From a checkpoint of a small mixture-of-experts model trained on Wikipedia: vocabulary 2048.
Below are experts of layer 5 (counted from 0) of a mixture-of-experts language model. Rows are named router (the router's row for the expert), down (a neuron's output weights, with its number) and show model dimensions 48-95. Each number is 128 + 32 x the weight over its row's rms, rounded and kept within 0 to 255. Numbers have three digits each.
Before each expert's rows: a language model's description of what the expert responds to. This comes from a sample of Wikipedia text that the model never trained on.

# expert 11
Description: Bare space tokens, mostly between words or empty table cells, and lowercase word-initial pieces like f, c, sp, ex.
router:109129114122074186130121130069115155127135188141144128093112176159097075128176132119165148078147134109096150142136142137142102157135198110157124
down0:105114160101136133067137059067160107171121164179108112156076187133118166145096203095188143119120177147169135204112156076120154110164112132194125
down1:169137166155152143164046176085120158164149142200121154135106157126106119140122151128152139113112145121144133165085160144131178127136214151152131
down2:107203138087096176119162156129088132158128106121115102157117217151140106109134104123135157101148124164127139115125147161135121163138144098128078
down3:157099173147114152103130083153158122099155165148157129115132101105184078087100097172178168117145091150114162131155117100158102092130179126122130
down4:157170152105179110154140104118141113178135143105099159128080094155182099173146122085068122132184113103045111121092084177157105175167148137146195
down5:148175089107132180088128120159117131180151096135110129085117142117096102110098173143122165141141170097187153151145171072108156152123098143167120
down6:148113139169122088139172131105165158068075193110110152147128085148124114081133130135106112137206118161120157089143217151117118138127077119130090
down7:134107120104139141179128159129134082093098118112066140167185085129080149081163170169152082131149133044149125102193123115097112129149129067091118
down8:101110107131119112164194147137135187137119156161205122089077068162120147150128193132120144142190141131143122118062119092122150186141168136176178
down9:088133116099181169117189126071183109091110115167085107165128156120070093149133120100184131105135080178120152082159105106146076113121074112124137
down10:131093143160124179162124196155140115140124125110120047175116141128059157163188175100177076147133111139107124140105152117165159137149147129083157
down11:119133121147122094140162184197107131099141170155164135146088151103052115153165143142130091144095070139140128091044086036127167124105116070111108
down12:147113133168139111122065114112080196102119142199158154130118058084171096147152148129143119118119050088150098128096131135097102126065149130111150
down13:113081126150148137100103149115093127149132165181151078142074148106090132128081063138150112155120066143139160083102118151198126097099149081095131
down14:135161093092111139134072154152178156116054084080137094109163117102144086100122177129120105177162155099079145129121152089132112097098097077066089
down15:089141083088184093128155156133103110127085160131128080128082119105165168158121177112101131159103146144119081103158140062163134128131077174122128
down16:094140134100146118120113124125046132145099113080146117158115117119133106115109062109144124101149097159056134108118155126172141118114145102147179
down17:142147131145186202105176107134097092181202131095106132101156133107161161091124185165076142130090160109168128175141087194111124137113145123142129
down18:095102048165141154159198066122156110122100103145145190137095076109076079094136121134087168154102140116130084146054138138135044134119099060101115
down19:192146076057079092101137163097106112119154111118132105110148184149126116146144199113114192113112144156154071161164090159140091168140093159163143

# expert 12
Description: Prepositions and quote marks before a noun phrase, such as of, for, with, at, and first tokens of table cells or field values.
router:129142161175059151121093123139089123144174154160107097151086092095116117162115136140104124124119132088154154141125142117141156148113138069119146
down0:131087157155161111101146105181128115142141079140166157086157128153088167118192108121109164118091150177135205093148064126112126153103128121151110
down1:100109093175175130091105132137151160126160155091062091126101118075120116114125128141130165109158090081182153095162144128111081121154151082145128
down2:119109135097187105153058115086044133167112142119107185149159158102152063160129149105158145120114094134114105155131125192119174095160127105152163
down3:149181121148066174086064158118123128120093155096130095108149065126083154175105110166143148156099157118138190105199114176116109166162174081142154
down4:140104163120189151137184183134128165144103144075128143114142143178124160096147130112126149156119143088056104052167093153082140130192123089104160
down5:163056120087148138159137148167130048115144093113199141098126094112072116140075065088143096154134168104103127120118135124124147192109172102154156
down6:100100151154117107171120115146058102121130117151097061093120118152193081146133127078084127190170162108106154099164152147127129108156122081132174
down7:089183095179120109113106165141139102090168099187135112136108124107181169124103121078129132152143156149056153124183144181163119105136161099055153
down8:140138110084114061172132153130129188069076095182196097134140116140100109131106107088108158181101157097167112162138162111095158185113160092110155
down9:155151196128101131134145135114138199130100074092100113117170084093116071107105109140144185143098141139099150112223170119120178091101099160124153
down10:124104131146109111162162124115114135087088160102109075163136156113143074162148104112087149099073177163109093142134187145144086153123131098088138
down11:139127067057149123122145192123140132147087126158105109135080133125061099144129097101118139142170086142079119115138079086157186062117146126114110
down12:084168105154122173175162154081112143150057148070164147158100133153109106133193131105182141115113129177125050151104152162127131145124163108152096
down13:086039115094176107170122085143155141195130139113113157160121176136113105083136178129143136061128139123119079143070104133146109154119099157166101
down14:164136136070085126119061173118101082130128113134114104062141105059112088152121137101138172211164114162116141161235115111164113076103118152114099
down15:139155151153140159122135149135143055099160100080119079104144086083130123110173141142136179177128161156103133071169102112142090200145151200171144
down16:136121138121089099162152117161146092113122121110116146117091142146087118133166182176122076113101188129122132148126135099182127142118017095140109
down17:098134144128123113086178116092184051180182163141140066150080169123107120093079094138096097114178123109101163092088142161157121179142182117215160
down18:116124166111178101098155123061093114160144112108068144118106122041167128128088104122157128166086124156111093154127138166052156102099145123089087
down19:135172156166192113087141163114113086164126133116141113196147145135088115105120066050102114133086143124088134186128113167106127140151094125161107

# expert 3
Description: Short syllable pieces inside words such as co, pro, li, vi, and line breaks ending infobox or list lines, e.g. Unwelcome, Scope.
router:114154088142139057124125171120144156146157173144179129142104113128134143103073124154112133099128146146094101116094180171121088117112130171082115
down0:131110182137107148157160165183211115132190183125150132156100142122129110052125122133118125111146158178170139127119113180092170137124094170100133
down1:132166084065139107104096165050087084124111120079147088164105128119151155179096098110141139143176167128128128140043126131125169129187144175048144
down2:086053150107136134120074149094104109130185140150105101115140075158153115072116087137049149160138138180108119177108137143131107136116153107164121
down3:115199133122113103139141103073116074115103181115150158144094089166124085161086153113122134158143159121091081101145132075198126125178082109155174
down4:130159124114112107172162116154130154160090126210135117171112116124107073105123176142167147210223127152083169127120118135183158159167123127173115
down5:122107103170116146174134110126175068182129066111155122164124155177125077121130138143159160138213076111114101126157175140176134128112120072110125
down6:105087138161158121196141067173125127133070132107039086109116109141180078144169071152189155082102138130135175179105123116125078107135133144120146
down7:125060142141155119165106182129151113144122125203147119126127134116128044123100148135118137170171141102123073137038097102147154137145154107110130
down8:072125171130177145120121137128127132131078134153149094156114109190128141134161094137139065129114091133158133142050143136206157149192151133131099
down9:128110091136135148120141068050106160164142110158169164109126153169141167190134137116091086138145099138161186150130122082111160121111053097116121
down10:134116127174131144144087149150119098119115136089115153101119120133105151146064130103155172116165121145112090133140163072136173043106108086188064
down11:137163134116106160062129118101067142211087122138130137083125093126132135137122139099127139141073157128105124093051090100190073123086141147044116
down12:133146108159121177101156151108085106155155116136149069146096106127130110115130162117132097144132126107092137107172135088128140109092138108168129
down13:090151146121135108176129146218141078125154111150134124148116113091083138116127130175151121085128082156137182101158154106096106115129110105114117
down14:167123159132114083139081150089173160147121071117136101167094182160113183128108118177166146159070125150169117119140104138136140063143154125169114
down15:124089114151178160149095158144122171142161143177180166183076153122157128112148085131109148192143104062097090104164087185131095064044158110111120
down16:148161135166150048131172116091122106066124112130057139067118110110138099179167132155175114097158129124072124126100119103085131144214125091080157
down17:177129155095091101096124127152135104127169145176197119122138146135101142149158121124127170131101143128143055196123116138140093166095122095201130
down18:112162160135092189172152141163151132171175121092158115130153149106116102143113123125070162109081139141074079110176216119168080168109100121162130
down19:178124111171132142128105154107100133093135120134124076122114165144153115083143159159120084164152172082166146108117093127058134126117134182116141

# expert 7
Description: Table cell separators in sports and election tables, plus prepositions and auxiliaries after a noun, e.g. in, of, was, is.
router:068156143130075190136163185153126148124152127126131133146119105144109127187048101052190084146140139102138149149132118103148153077120072119096127
down0:140100097121138112119145147134155112090163121161171174135173096113138145164111130099165156227091109118142120160098110115113080104135154079177088
down1:151139112146095092121140115096150126074169109067179129167147070132098157115103184119207146092145172159157145130073121146148140168134097159140062
down2:119074120202093107159125081117193092147117168182140104084108117075099114143103106125104157119113151115110126130109079122128112155134118177166189
down3:105179167165167137159136104122133089159102150126141091092133087100143076160092087145145116123159179162096161126175204143121153167140070127100189
down4:145105141160165186140174116119178108133090119064163114097149131123137130086142125158096139140148075131043102094109151123093157201120167097142113
down5:129073126076151158093096132110105147109162102125107099131142111160106123108127133150127088137144101055180085115201169081136113118106103140155119
down6:145134126108163108125220081117073120126153081107133070093150100136129147145185140151130168201155099136130137139085123151151140069118155100131160
down7:089122159143150131151084080121161148113115130081088128148121200103079111130110132096127157137132172162110115172095158140191100138114114115057146
down8:141118144135114089127145129131104151153070117122218158168063124157165136104125159092106066080113085130213101056095160139086123154103154144084086
down9:130142161098079106121120143092100123105156167186096156176189118150105149203165163128223130162145102108138139122147084171112173114197144123154130
down10:115176170099124082131119130132096109115114149115137181168111149122182132166150194155037151200117133119148149074106195105167069139096090103167095
down11:104165125078079150139145169105156148128088150098145156101122134150089184135124126183202108142114136125164104166147157104100101092089152198165093
down12:114146176100118133120085115121141114128150116128151116084054132083185149154104129205166136109069085129107129152167103131109096048083138130142104
down13:090139128102121089127131119135159169167132148165164175125131131101153096113110152156115132050105109100177149125080092098155097089164087122126117
down14:184127075117069139106119136148111091114111130148179088101121108150171210220128136132151125180145146137118114172207129153137174072076128129119130
down15:127157090116070094075144144118128167115071095135146065195116137105126121109132100170106174174218110114083122148157105140145126117103131174114099
down16:114127120170102078170139185176146119116134166169117122122153160143130071172126156096119159167080091146142117102179140085175140170079146114116138
down17:169117127144099112153079148114115050073119125090151127157100153092120128149144167166113135141126166177115115137052108114033113129141120138126119
down18:083120104084089150129134165133097156138169101151105127144133083086107135108073117135156127169116108113195146135094109131073117131171083163072110
down19:149130135141123095059177197152109192144149171172124156116121147117118101134164166109109137116144145091123167150114079060134199068157115125119193

# expert 4
Description: Line breaks before headings or tables, table pipes, list dashes, and sentence-opening words like The, In, After, and month names.
router:147096127137112117146130110061119069119190143104117129127119104141109113175121175111114107127113198158202130197134177188165096157177091098128163
down0:141160127117089146091158132154150116127105152128137101197104130114109057141122098095133140187096213144108133198122151083150141144139095092150156
down1:109148107066132143135061134178097105074119149158137096090108105092133141139225123108116144125176126076161144141155091191071164135122107108083121
down2:204108098129180166155102137119123114083134146131077092148182151121113107099136123177072166159076136127170143105107091065118131115169124150104106
down3:190159113156099153169152104177133119150153130065093105150141120179168139198088089118100138157181104090109143107114111120158115180129173112097135
down4:118173147084096149160113164108126106102118188065118065131159111136183083147189118097151118168161108149157187203133149175127160067144114066174183
down5:074164159162162089123106132171180108162132114104047127140105171109136127159152136128117107174162188137110176109221127174155113081140125168111144
down6:039058139142192151099204107133115144159123126171150092112108144155132142154136115185157122150127123135158165104099148145103154081074190184167143
down7:092087197141160157137141131124131154126123136082131101150119185106104101092106135125144146048104137193093098104076128107064109137179111116100118
down8:127134085086143136155097167143097184163117104152116107142150200172103091097126130124129144116183086129148079159140123130171120148177132040174175
down9:126108113103069113162146134153102147102102141125139164146096120136063150143177120134151106125198052115133219110078098083150118173122075105161138
down10:134139067099159153103118182129116098159121092183169179111125101166094116107148173087109145136145204134102137185159164117098176150153156111080114
down11:168155146093147132107143219166106147122097119166135135074106126123049129139082110104148165125124055157120118160099138106143169129161166133103131
down12:067161067141146131139155138102136139166118090150163132106093122094089121147138196160164154171113154157082113157160101123041181139050153142142126
down13:154112167113107080066143128164132065117123160137115148076161143111061148091060163104124131151125107182113145165096127150106104167158144116115115
down14:135152144171113120100107144136134122112113132156208092109113099117144130098092108123134138190128127134163136220236133136147126096093141130080140
down15:074136155079159107157103080058160181141154197065123058156105125090121119145131138081131129159194105109121107124165105178188155089143108148079102
down16:109126162101140125102075133098120157177137108064089152141100119116113183103175106132155106149082130123068100135100103130151078120094119109122169
down17:074190169111121129119164088101094099165108205131140143117168079122188118141170098138064079157085103184075161138094164117157165140127139076154133
down18:147124120096202166153114141083103127143161164148117145167150125118166128155173156143108098101099147135087140180196136213151112110156108122097141
down19:167163077164085126074201125139122161068149116196074136161077124118124104155133159127120157146115169127139143145110081117136126091153124155081117

# expert 10
Description: Digits and number pieces in tables, scores, times, coordinates and statistics, such as 66:46, 0–0, 3,915, 42°11′.
router:086175074149150118184139133148166134158116098126125139089129154162155128167198143144096131143128126162120109123111095132103180097142183131077115
down0:154104122161147091066148126074142161145095174089138129170136101088157138110117123132039119204097136069148115145080149090127138139116194143111191
down1:152137131111144132199067183186070058165166160172206073115170111109091148102125122132158082145168153145077141228125137151170144177170120113109146
down2:096123124080148115134142084055156120105166145071113115188123182157114149111148136127123192169092106127200140095140169199102100190139164137166074
down3:108163172147102140195107131089141083132126164112131079112117073103147119146107119114173120186172097166101141170151118101177128148155114109070175
down4:126117069125129155128109164099142088093115070221122150157111084155181099156121133117160145155120093142068123075178091105120153128102154104114120
down5:133168155109124176149101120144146142120107192113134104065069154137123125106098094135170057098107119148179127154119102117127146116169113179163151
down6:112089146141170119148167122175098075136137200162200143131138168158083128140158145129118146133140160119132184050086169126115132234155141121153168
down7:126098133134163098159105178129098128117084086127106152138178165139094079110112091070160155177123141123116151151188152118107143147149159202136134
down8:110212148152123143125129153135094143077147127149129150135069086110175152099128099105116154133080121117087089124144089124132103134148169038149135
down9:138167126160155116157133140139083127155092075127143101074098149051120195104172207163115177170121102109121131084243134187107129157121178105163078
down10:108135095140109098145123147142166110112118133089148142128101119126124192179198093048144102188145154138084107121115086136161134177136128159120144
down11:171072076129071144134166127092094107148154118175118147159198154173085141135153138155152106122093130149157162079114106103067089145121133130110124
down12:132130076205123156107135144089165113100130070151122093191100156196131071166172140105178132132159154104099164159100093071106069095120124143126111
down13:185110091110125143141117091101105098103108122115154105215168095092135119141172110098105082124130095097075044176059134144092105155121096140156113
down14:136224118116057126092078168176120081137177168143134107166104124111159123188104155106159145145114151163104166160199117134111112033089118146148133
down15:154104141096172071086134158117160163176144105111119115115036130085128141144100115130145143119165157164150168172122094129164163095120114121202105
down16:112140164091159126169125116106162141112107162156136075189146063157146221156080126171097133096143142122137139108114076085113114055109138119073139
down17:127151132148150147145142109089155162159176131121109124184195154088079133090072167131109145152130108139159104174099086078173082141149161137126114
down18:143075089056095085098152154122110165074103096160111117165184138116131133135144115177154069096138131134147109122088175148109118106082068129128072
down19:104106133184167083178200137076145162129109134132080124155122118149127077147144141108113103112173103115142108127142087082092132217129108191085163

# expert 1
Description: First piece of capitalized proper names, initials and acronyms, plus hyphens, en dashes and opening parentheses, e.g. I-94, (Electoral, Bár-Kalán.
router:124160133168128170113105059132095052121131136114111109174121110178086071107152153111139166100131087156141138103133146158108118121137194207134087
down0:126158115084106108138175146159120253163116123171127117096136129203109214137121126142138129151134111094151105135112164160103143136109145156122143
down1:127177146114118112158148181136074153104149147160113097192082084170124122115128136168106134146138197111087121133085142086134110079114143130102115
down2:160108068102124142103114125112161152154142149191142144133091154083173139144104068102098151157106087150075056178099115147114139096175093160116110
down3:116104139146130098156091162153150122122197063157151108125135148109151135132156146129106204115109139134153126186114117147183136133213130082105179
down4:148092166123100100144119160187122140112103199130094114086059127128166188135101117092125049186168122098103180121113126141111103110133143125127152
down5:094124142048087126107139089191115106111161066125125133137153117098119176132124196166147106216162188089137138160125085172168125123118144139136086
down6:138139138129087177144217148039092126140099100170072167151078109149090121095181142107151117112095147148119103048121126142122127138195119144178080
down7:117158104090133103153092088158109158148177092093100129133128167143145131104106068139070094135105183152081131119124125147128171138126138104128171
down8:126139121089186127145093160140110139104127047119177143147143194132125190168158096181130168162141117141103160104114136138180166189162115191169147
down9:138054113067176151111100120124097159147119117079118141174156150105132127182175120107090125090130085094167109099144068133066156089132097080152146
down10:146143149160084115118104153173086130122101154139130085156095107114083172082071129124121153083128186059094142145194161104139165194141138123162211
down11:106035146169118107096125152191110135144108126155174146126112143127154185088116139099108092114073162084129084131128138167167131176098092168121174
down12:123068125186089143148099153162191154189090112156090128105114147103171130154143132140139109056063121083106123157127092140139116092110118150122136
down13:086140080143111144092151190137140079119108133100109085104090097101057130112171116138123104180173181192116124142134105109137120135167134111103140
down14:166115154176135146105133136121063138129153092163119146170127087130141124166104113100145144155072149091139180168167094145150067138191103149116103
down15:203120104114127149135160126107188113134117123088147048092139113182117100083137137118132126128158199067138110085169095134072149093147115119139105
down16:109179150095047121115130149116136140153154155162113048117144131126210095135181076105153126099113156144106142194163170162115090174156097108168084
down17:081168155113114047108146134145142000138176145103150111085114141155083123142139122105131145110081156166125066092133092064129131104121154081141080
down18:151152118169132114120127167172151171161103179166110157153150118097108095145151108060090106100149148088160126124045131064169118145185086088134157
down19:108130153155118123091124129146154109136169119112087176093129152136126128107073213162097124146159081131152130090255126117143088166146107155148169

# expert 6
Description: Short vowel-heavy syllables inside foreign names and taxonomic words, such as le in Jakovlev, ga in Vegas; also pronouns he, she, we.
router:153118155108162092113143116160094109125083125120173117078123135077142182078144097099127126134116122170103059088139110081134146138108157204138117
down0:123068103089169143094097078096165110130123114089199151124152121108113159150112150151211137098129103110149114164038175143101148150105160067085158
down1:108139115149117155196085106105073107109089153172113120092108115125163079163154152103194133107127135144083138086078179097149139129127166162140105
down2:129100123110145101116152137085127105085145112107058097079134101083164082185112119129178146146157098145123156110143153179096101165098094081100097
down3:162126178149119102094102104119112157160132148132134097116130107135164088158097127112138134143157197092081221178141131142142083133117105114145172
down4:101126186139118145194122174135112143057138089106065135076158071146121101122073099161112146145151135117113128121213117110118104186178127083106108
down5:142120180134097166172156129104086110120113137131155187076169164178098178087115097150176103169132134079181144122241152108139140137096161137111164
down6:113080156113150075141093112145107078148094058076191132098117082167167137122229158124175143121156137131090082152106080150174120152139140148172093
down7:095091113107125084100126159156121150088091109163115120160105158083124159101142062133105120161128143140048059100161080153135088155141156049113143
down8:116158159074072193115211131095106104115125121180145127121122093142091175137108097105131150108130136184108162211079105081136201110177138135139156
down9:160101096130135154194116148135138171116123023093132136138151118132104181130140153173165195192134092130090140144240123176117125131141110091173119
down10:095157095151144114095136166168130117155145135113136102154131110172085143101077110097040121097111150114111119120112106208099132144107104089058190
down11:128128052115106053180122128134109137103118075120075107112134194144093146161103132163085086107076103122184162113165155094107131123123091159119117
down12:131090139207116097150074204118127119190064058100148131123126069105149161178147145150132185172115148120114098155173152137104144126131082078151144
down13:136136095111157070140125148130059136150094161149105110209147089153100113128076096102128155148102151065085136118027129104133089180174149110093133
down14:151114120112095171060176139104119128121113095140137121165161159073129195113170174141119127140134152099107151185065117172064070151150136102166084
down15:118173146136210083154139140110103126120151136149142137177089124127143074187114123066193149171179091136094115124118095096116174186094102186078142
down16:104151140083155095169180099136183119164106145135131105179130109150094104122055139115129144182172101165073136199150102065155162168126182172149148
down17:200117150161122139157100145121107172142144184068147184131148128118147091098162109129074154098155130139160043109066113078145124147156095131092139
down18:171103090153069106135093094132100207064147134143097127164123071157116157084175115165113091116065156140147109153102100162166107120158135069067074
down19:057090129120145128152109179097110121165103136152168087117101095138061186104169124130190134177148149134100072079178075119129112159069117136066115

# expert 14
Description: Commas, periods, semicolons and conjunctions ending or linking clauses, such as and, which, but, who, in running prose.
router:146109165109121133158148145119084125142097036084108153116143143175157131180065100094119110156131099153107187164170123087146125112146125064154136
down0:173132166176095161125217163130134128093091126128149054169085130144099090123153141130135081180158084070116125141128102070078088124116103177145151
down1:054208116193105082107168057087098139163181081135150124136122129101091178155162116122113146189144182096147113154121158083099124096116131103078146
down2:150091111148103126125103092086122074128160115155135096104156062079137138118118126141073200198097164132136098152120170117108139190101177132058072
down3:122133176168088084113135153130108068140120148125104094104131136126170121177080144119120125177107187132125132220177125171109138138118110069114178
down4:195083139107109158211107141130125130070097082109138087095185122149171096075121137087137128099178107133094126102124129170112146138155151103185148
down5:175109083117135060119140125136148073101173059116120086148218125166104135163087158110133115121099134117157155153125102153129176148161132140170094
down6:172099127092129139130111134144135085077133124129117098226089127168158094190124154121118169154163094162083146163143136207090080115145112122115108
down7:145145116131150080081124132153114140108148183103139116084124145149150142113116124108184138134081123109158119103043072142079080158139196116088127
down8:137212105162051121141148125076141139140108104157183120097081106111116128164119184149105133131121170138156130200184144133189124106073141102122185
down9:130106111189088122146159162126084195120107125117124090161092153157069144066135183147148145173143129116168068148176136121127073174163116103143114
down10:136191145175104139146154135153177086114123168083076112128134149151158121145118132127091140142187172116156146192122156074147099150154131131091103
down11:183129130079176152116118181153154130147085095111099062162096169216111098113145148092170147150147097100113131143097122128112143123105122151122135
down12:165089159151093144129115116161084136139137096106178117087113141132111089110061110175154124177104177100063145107153107115090142092134145063187112
down13:125112161137105132094138107114192054128119166128162143089135098216107160165145100120106103167144162080086139142077136088138183161147144161104110
down14:147169112102084050127073144078190080129104120124124113092131120111137160124109115124121100139129160186079144059195127165125147089074134118144084
down15:154098110083118109132139165114153169154165154127102104157133110093126150169182113156119123171143137088103117088112115120091119116106041114074108
down16:132161085119123123180128103146127144182148090095179161129105130144120159148146174150159160105097144126119123084069088147098152161149160050214105
down17:128136145188139180109173115156138142105121157143093139154155098111104172071127149063124149134157134191169096167153113144181170153121125084168153
down18:157124168143181124130174125116067163129130136167181143103144137113098119118190144161104154164102125136115084122050130129090088173144137127166110
down19:109118093070125152154108120187124169126157112173091137132102160123120120129217144162142161136120136173140114155171083137129141088103140146100091

# expert 0
Description: Middle and suffix pieces of abstract English nouns and verbs, such as s in decision, ment in document, ation in compilation.
router:190104144097135103114106123169113171154085157132120146130154189184141122021127159145100153139129145143132114113125142064114136170092124077122134
down0:154108114094107097097104146132157096114110119113149160156090089106115144130131209199140124106129149152128167137147147099102093156147117143162087
down1:133138104133130138110060172120092131151170148157107166125091137115162064085121107164144108096102183135104083153138118161165096055082145174105112
down2:147132120102133157105123101130112184127158146073036087124084114092177085112061094123149134144127133123170149165131158188112076091124090159176170
down3:141177123158105118101116115096129118185076124120160118142133143089176097172125120103104100117132177148130109205112078174098119090106075146051162
down4:146133125117184120128150166140116107109095063164119174101107146151169153140140146110100106208134102119123095118189173178102106183150125161105129
down5:138143086122120147117113133071080139130172095144052128128132158090108094125142157138153113097156146132168135112195138136186134106122109174114125
down6:095112100155163083155118147191164109112134124140147079168101134123107145142172120153075130144156115124159115132093063174116128151124094177121054
down7:138105141145128121136073104120146129122095166163106109167120179114150111115140114111094154146147112135130141128143138114120085126105083184112162
down8:147163111143105108182125108115176140168098179081163109164114101168127106138140136169095143124131200165128162192164153127138203104195118071077118
down9:087153129125148141122132175109080172131104078092119153136172105101081168130137141178117121164121106129149110182215111171137148153130125031182167
down10:094116103150094066144147142148142108138116098082116114076109092146136151119097137083136170164157166133164045165166124104140099181064158205119158
down11:143115060127107068088164118104065142152137156123126105174132101127114114145194184116166145131136176143096123143061105104174152110130141151086081
down12:122106191152151120176130153166105131145122127120157143131094065148158128094156131145070171178113083081061114125083114094170111214137136064152128
down13:136126103110111079155080092111077148096136134160085114178104172150105121116139160114116079174113122161094143117087093101130155102169148109107100
down14:082206137147097110115157110135159135108089106170125102113142174113124108190078130103146155134143153168191154142084130089119116042097068169186156
down15:178078115081142084103126171146084123121178143117182105149158116076079170172093107099144148155156112203120156136130113112147152110123100136210151
down16:107169123169139068160101135089137117111167195116105159116090132126111110138136080146142097061141146108140119114118153141161079123188127094089078
down17:098165126117066137155176076088138102139145141084109117180119056099129164148097120111112172143078160135109099127077134090139048126119160097218091
down18:086093102121155129118135123155120123151165088139116116082136119186137052134179071143086146116113129102114161197176147108114110176094139095042132
down19:132115179128112168121179127104139108103090083132140084130073140085089177168093111145138152134114148134163151130151142130105136108100165173174108

# expert 13
Description: The articles the, a, an, and opening syllables like de, re, pro, mo, plus u in Authority in taxonomy infoboxes.
router:138161144091143088111110111079093161115126182128156152131112163082076102204136119140155146122175140086172128140135114104145057144093093204133053
down0:136107098140093103132170138136145121045113130195108079108059130123078137156100161121206118139140102114131129144105189154103138125029135122198170
down1:143149103124146151162115158119139191137139140199090070093120162129129136100092087115117127106111092136127142145189118166158203154075080140067157
down2:127151133135134166145109121176159163109232123183141081056124139056066116142122098127074134124094142131100166115126123098107124158165161167114078
down3:131124138088115106112028173083100108123107132119106102122150104108191136176103116113114105152144137137093187110175163090085056099116093182119134
down4:197116165118111131130155224093120146138132165120125102185118117138192137168090064107110154162104130127094119144132104102136126094181080139121072
down5:114161110125127126085155124160138144123126072174104116158150096133140164078111164119175108196083139051112137158151128111114086112131108164090139
down6:123121141189107141150148098107092047152139159125180157189116166104154116101158116049121116076169122083115099121012136123155117168125143121132101
down7:106173116126124113139134158147129129077155080149113135187168155145169095155149142107135142131134132123077141144227132125062076080115131092098108
down8:133145130095088142169141147158177169145157140100164103157111119156188074163177140207131103110100148122108138165127165136125091092138096092184175
down9:098086153153125123146180120079132086054101116103175070100121142121106123131170170158154164160085120083157137108164065088167081190120147127149185
down10:185144127113106144137095114164191162137147190122098179109158097109120113091081166076098145098163122088147092154155170118158088047077096129113103
down11:097070149135144099134153157144081116160139114091161179164128147145124135083082146138093082100103102157146138138057064116103130120103123130141136
down12:152121135188106123144099119117125084099098154175105121124126081144093115173116138120142145186102077138098092154208139138121131122098137125155190
down13:175146119132151089112084157185097081176135151140104110182093167075177118118161140077114092133106139158097142149054120149119128094175070145137090
down14:198094103148159110131104127129122158134133061126166147062113124131164118151074145206123104125066148125117140111234096104134109143086140156154143
down15:174137125100117134121112160128158154157115141110130101158118146110072117157070082114183168140096173139127114106114124064135142127106165165082085
down16:113174097149113112098099094107179172170133081126122151172112096058146107169122133137117073138163134103068105155076113124165157171185179138138167
down17:145140146154222121172135114093132093111090130131180091147177125140116150128102144133158136147134121186137129180124135087152079196121109149150120
down18:157102117147167140138209079114138104159104131150153094111081093156112131118124109118155215116122179110134112089082179119117097161133223090133180
down19:134132135093148139100165104106183162137146109217120145122127089094140082142161172102129161169064135115130140044129118105185096116125061110115112

# expert 15
Description: Verb suffixes and stems such as ed, ing, ated, ted, and verbs like made, found, used, e.g. collaborated, faced.
router:145060095145142141148153109144187223140120138162119076107141084115132185096165112196110102163102114082153168118123123136099187099141121114111172
down0:130066093123147116144140107175049111148104128140104172140124125154144108109115137143067116183103158162178154180041080119143142116134110108099120
down1:066149117154105146132095186246193108168125073153156066112145077133083104110089163069099194172148154152106129116129160100143122142157145094122139
down2:098151087137121090119044138116136101119129104151123149161099159124145131164206121114127143160124082137185101126135089113170125132078099161200066
down3:149167156157073131148123138110065124146082159145151132059091086141185099194133136095112119151121140148123163148085091124151096114046124124148121
down4:200119129103094151156133126128119111144102138165135099130133095124124170121126127102180112177112152114080145140228138127130153115162092149147165
down5:080101079120175116167121085110107103127159094168091121128092118110181140126202127142153151199111091150102133132098134093176123204122146149066107
down6:126090151146164151140156134129109117122137157121189141173089199148142121122140111155134168149140129120122142111084150121156132250160182120165119
down7:175077133174151128109123167185206194165110120070096154150132214123103095141096191134153127134093154110193084160128111102085184112129098122129087
down8:090082096152107134124161095115140119136109185151130056153141103183118081158142154100119115159183178136137157132159139124133146145147095048089175
down9:094148165135171119131190205135120119117057054108129146127100161183139127108129111081127178135163137082115144084172144164138155209101117120134127
down10:144085125124135062106090182096089108090164179183143127113116155127163136147106099111096124054098157151107071112070116142106144107139197207090077
down11:073105100113147130201115093115139164178152106120074106056069046146128128137083094173163150146149107142130110142130166104156085130143128146092118
down12:151122111111133128111133150118118130132155127096130119171159121135140156121109164167100188183088163114099101058140100109121148122078179064115105
down13:171126106112149097158133142151182117163169149190102122138138149083115162102120115100146155168059132145148073101041138106088102163168120125135100
down14:152163122092110149154084079141135138163136131137086083122161118085158160163140123166133156112101137182102167162140083188103101033113060163155157
down15:112116149109139102071139105205106077112163120151089112120098157112160085176097154142151140100191055104092149108111156098089094089079143213133116
down16:101127126144117090163180089083105112111052167148109173168140098076143112150148106189087093176102117082054108136104138119092129134123164178131081
down17:174122169118168108118157146127143061101098166128168138171109169146111157101136099093184134080122147138099118119029127093109106186072136139176092
down18:126105131140105068055102164146109117102116142099110111143097101117164082137141064087147142102162139065125098183154103101123114097101087110060161
down19:151160146113077110062057109080133112130161134122139078125121132130117115147087167100188127090131110175146136152165094130120094000045096158129117